{
  "attn_scale": 0.125,
  "parallel_block": true,
  "optimizer": "soap_variant",
  "beta2": 0.95,
  "grad_clip": 2.0,
  "schedule": "cos",
  "train_tokens": 361100000,
  "steps": 5510
}
Below are experts of layer 2 (counted from 0) of a mixture-of-experts language model. Rows are named up (a neuron's input weights, with its number), down (a neuron's output weights, with its number) and show model dimensions 0-127. Each number is 500 + 25 x the weight over its row's rms, rounded and kept within 0 to 999. Numbers have three digits each.
Before each expert's rows: a language model's description of what the expert responds to. This comes from a sample of Wikipedia text that the model never trained on.

# expert 5
Word-final pieces like man, son, an, men, ton ending names and words, e.g. Batman, Hermann, Dayton, consonant; also American.
up0:497509497534483482468481485493524438534514540452510465498456471480503481523513492504523505526476494534502487509507475506492486489471517507470521514449492515538461526500511505509490513493501472479518474496563526499505465544426512539475461509502484521541496514495456487534504484483528531480498533514487470510523542490471517518540465534497492498476502504565494527488504463521514495472506
down0:490551477519514505544521540500491489489473512476485477485516479534526500548488527537502516516490526517507484497487510502481502529498507491549500504496524497522529503517497489486496510496439490486497521485449504533529514485505464479507497521466496487500509442473543509483533506487480498503485479446469503454457524530500525466505552510466475499536517479453558535482551472489511477553512

# expert 61
Pipe characters and ---|--- divider runs in Markdown tables of sports results, rosters and scoreboards, e.g. | Team 1 | Score.
up0:455552504537477485473519510477499462517484493499494505546528486546505464479492514478552511473462464509508466517529569474503503524511515465504504514499529534507507494494514524456509517475509480499551526487494489499527478494504504455506523519516466526544476496519456437499508539489533495507495499489513457505481536498497507530486521473500508544541501502480513513462526535546469497511505
down0:501476490499465476496491511500488572512512492510484424475491491541469515463534546487517458516543502494515502485488488494498544501469567495504500516538517515500502451501471502503488531507470502516534470506517498508503481479506500518482476529452477508461501489450504503515520536508470501501504503504482569514525461480492464462522525486502485501510483551487471476499465497499507545471477

# expert 0
Forms of be and have (is, was, are, has, been), especially in opening definitional sentences like "X is a village in".
up0:508513508536474485533471492419484506484500456538555504516511478504483501499475465457532505459511532504482520508504470508460510515537510523536527512496515489490528497515511488557515505478480520560508459491488529500492486531492477455540514497503499461475527508487492527536495515550469497474538516509509495481490523553517501485479462496520497504535479514520457508516474519527489545524500
down0:518501515470475463483483522500496524476503502536534483504540506472507487471540536492535546490472466503480510438490522441502490519538501509487481521509491454465493490470447505474490509526510498501494510493483479539507527495501435500511488519461505496518488557503515492508495468501499486478495411490522516476492552528525494524504475530496479513530470499477464499514544493497533485498487

# expert 47
Column headers and cell contents in wiki tables and infobox fields, e.g. Year, Length, Result, Genre, colons, bars, chart numbers.
up0:490461460519463473507494497506507508513532491484498547459521498456530493506525495447515542500539497494469503540537574528501495486504534492505507481499467520475518541506504449511480463539519474489518539506535483511499520506486516500517504504526489512537495481544502490513503472524507484464513439507487553503483488503492533511508509511477531496516494466469542487474557520499526531460500
down0:524524512527509504478505491568496489458486486492504519510485511513483485471531510537488498490536510526525447526484503428466473495472472512510518473480500478513510490487509490518502524538532491567523512480494472519463460460503481502546508448481504474519520474495512542531498482491506481492498479526509495503479477510562499496502522459561494514488520520474470539532533509506507540525506

# expert 37
Colons and closing parentheses after field labels in lists and infoboxes, such as Coordinates:, Depot:, Cost:, Dragons:, and season labels before results.
up0:487548562464482440516499527503540504483528495487551536527502510514511476493538480497496525462487518462484524481515511487460467505548517487524508445501468499500500509539469535524507506501522488522458518475499501541490484523509513513516478501525516512514492485503481490492541486451472479472479512483508509508532517490489462551467512483534502473483462452529494529479494514438501491493498
down0:502528476492525481502477505477543530532496499476450510510471450509492484520467533496537471511497481513484482443459505519528510470490504523505462474491544477536496485510510447485492468529533532521499520505505516483516493530489489485513482507454474543488523512547501454527468496485515525477522473480518509446444492482477526487521479536456523512511483548477540502515481487523471510493506

# expert 40
Pipe separators in Wikipedia tables after text cell contents like names, places, dates, as in Bill Greer | February.
up0:520525521506477528514508518514549497498513448459530529472491496501524466476462544508496520510513506500495460531518513507478520524513498493472512531515483482501479503556480498493465528473473482524517545490523483481492471429512480535488476479508505506531499523489532483494539496473501475544463465531498490510482497506467479480528480524510482513470508447485507496550434459469496501454497
down0:522483505462493475564495494491473481488504479493490438491468505565488566485519483517518463504537488494504482529509483481522498499526524520519486490488500510466478470488498492502469528512506490552485443535464500474487498501520485510507517519535514501519484468502509460476531505500496521536499548530469524574543532531516483465502457508498498514496492564468501504494501491485517507486506

# expert 12
Newline tokens ending paragraphs, list items and table rows, often right before section headings like == History == or table lines.
up0:530467497510501488530539500502528498516463492490506535505528472511503477481508526478512502461511504515541494527487506511468498540484496491521526511535498538572478459501474488489522446488490517468508528490476488501540508479510513466521532496479532474497532505490475523497473513477490473506510532524475518437471459483498518533509520507514506480524469503453513475461490540434470497509565
down0:516491532482510551508528480512492535490519451457503500506474563484515457497513502506537504561488518507454514478473482483505462531500534509492511500522493522468501512496521483502550526511478453531457519534495477482469513521542541531498515515487509515484471472533522465524512514515485505538492495523501503533530522511525525484490502527487459492505469490527495553567512513470498509482519

# expert 57
Labels, units and symbols in infobox and statistics lists, such as UTC in time-zone lines, %, code, census, number, +.
up0:473457495513473552466525479487521495486541496503502494539531510506463510460515470454501505531535516526493439543505502508467475526514499505460505513487507546556503497504491533535501497490474504530509478485491544475495515466496526467494499488531498536550525481507501521513539581490522558526523527498509510495478501520518521473515521472504474505474521487482483484487485499517549483511497
down0:476527520514550491430489497498528508529493445524457472506468522513476509525525555518476505504517538498548500550498485503498542518472502495507501530472494488493508457504493489491497493517504518497470536494529495537515497487531483526533516475550496484489485498515520486504472479497525505455493462491538497529484515582508490480537499487477533533509467465512528493491480496485556510519491

# expert 63
Single digits inside multi-digit numbers, mostly in tables and lists, such as squad numbers, years like 2008, and scores.
up0:490573525507487498498509492499471537526466478480522522485489527528490492451486498482504482491496521484475515514522495509519521487495478429526519496493504497503456507507519545487512487553501477517472528522483509542463530478505509518503482489526485458541504494503456487492498505499476462496482509549453504505507544494471486477457506509493448467478481536482460473507513462503462475464443
down0:536489496485518480529517475517504464485558479489454494511503552493504504511481480486510504534496490497509512533465508498470442478481506522501479464488511478559453478449498498476531473520501509490517527504533512476509484453453505483511500494450474486451459494499503498518472496494551498490483503469510489524519471508476508478512520514488508504531513432470491532507504496437466501547513

# expert 38
Suffix pieces ending a word, mostly plural s, also -ing, -al, -ity, -tion, -ible, -ious: dyestuffs, extensions, animals, cession.
up0:506504537535470491573502471478493514486486482529474508538493539517486499484472507505508517536491508504450506506485523519497520518486506501494489476474534526514498479508478468503538498564477486512481466518520466526459509490468526541480486495495529482478477480532495484507505505516484490467494524465466474459501517491495444547505504483501472476488487493525519466513569543498471554523453
down0:467486499519530456505525493524475489506465519508497519451523503529500449525515517475527451515454539509482500502546469483493452522500517480511509502497508469465483518507520550479480496491525502502472543537525525528525471470526441502491482451513467494541532475449528439534479529488526514527469487503481521499475535480506509513496509470471499504487526497498496511502482508525490499497543

# expert 55
Final syllable pieces of words and surnames, mainly -ard, -ster, -ley, -ine, -ier, -ville, -ford, as in Leopard, Bungard, divine, marine.
up0:526525509524516536464426534486495515494472499484552483486499493484520528507498518494486474525464448541490518470517513490452477487489513533465496468531524448488487472513456545481473516496512515479453531502501507502505477510462545547478490510543522499520484533467506528471513517479511498493535492471513503515521489500522539497485521488529511500520536520467500477542482488486462467516523
down0:549478508480473509512490515515483515474500541499486480501537512511506494471477495524469496507496496533542497544498457533489517497469553495498483547558505471500512571463501514516473514536474495494507453464489516423487481505519494499545506502493495443518507514528502491423528489474505522485518490478516490451503497486493502492517544513483524474505484501468545498501489489494513509478505

# expert 15
Final y and -ry, -ty, -dy, -ies endings in names and words, such as Petry, Faculty, Dynamo, Easy, Seychelles.
up0:486474535521508494524527517480507534512485493560458482490472545499508537470482511510488469466477494478532506514525501591479504500478510543494461520506462506492530480455499501518477470489502518513461540473458526507480505483520505501484509482519495508484533493470516456542504485448496450509522463517526469486502521484488487454479520518503453478491489475478476469505511503530508498475519
down0:530516449543493524498516493516529502474513447456517512446525496483502508483502495488454519504437463508558500486445521541517494506526472516520490483493510512487523507515484504453486486521510509521487498514496463508529517527505461464514503523529501520515530495484512478479505493474476555544480466492475501504487497474499505554507449508452482488498544487499508525505531493502540514461466

# expert 39
Syllables ending in a inside or at the end of names and words, such as na in Grenada, ia, ba, ga, va, la.
up0:496523515516475527517497497462471467513469503558507503539527505482484472530519542513494538545514475528515489476500509506492519485465527519502509503461508525509500481495527509498472542495463503532501519527479508518500527521480498544520498512514466574557502500488526554535472504505499536526500515541518510509475503478455530508526525476499518466505516518503491459486445501537476539511455
down0:477526561468496525473529489500513494496485535532528466517472495457464505508521498509464468495479473535547477487524495487465495529496493520524507473534458462497523479457516484489492483537466523511542509561533482478489472465496490504513527517501531503534468522499481503521496529459515492514520530547467511488492503476491531459515500469485528497489544431488507488492471510495508524471487

# expert 41
Short pieces like k, z, hi, ka, ki, sh inside Slavic, Asian or African names and transliterations, e.g. Panzetta, bez, Pawiak.
up0:523526521489510490492502511492512481520509499499519481500513469526488531554537534476500541483510486459480510485492520499478485523484491530473461522498493518537536527523480462493482502507482544553485490460475494500573510477480495506530484458503480522447478499493531514515574528489507496485555523497516515521528493471524486516501503547524520529478489544491558493499528474525515484505469
down0:524495512490510501554546520471463456487497540445477508457526490487482488502473484494510516507518498509485514506457507534498486455496527480499524456466505507446483490522466466508505525533532530543521484519520551498467458501501508509471449473483530532480494494547496508503444487509460483475499510482489532525478498491500489496519474492488515447498502515480533520548473496503463512474509

# expert 59
Single-letter pieces like f, n, k, b, p, c inside foreign names and words, e.g. Nefsi, Nafta, Sofia, Stockfish, Patrik.
up0:465491478554482552490501489517535520486462522488554483493507515517514484493507501495464500488492516448496528476531472557520483489530474516490521490496500531531473472487499500515519463500488502479505485496494541477473473477478536527532474482519509463447459475501517506550562500513525481499461517524489452486527546474504525496508461468503497490469515469544510498503534514486500464513502
down0:513458508461520529538484507487527511506468468547459455539498522458492519467503493462528516497500476522474469495527519466483463491500508472527505499492497464500483514461444526498469529484503468477503507504470480537485494497473441493521503507451482539491528501537515520479503490462454516475487483507512479530494494528478519536553538521486493507531515535488500502479440510490519493513502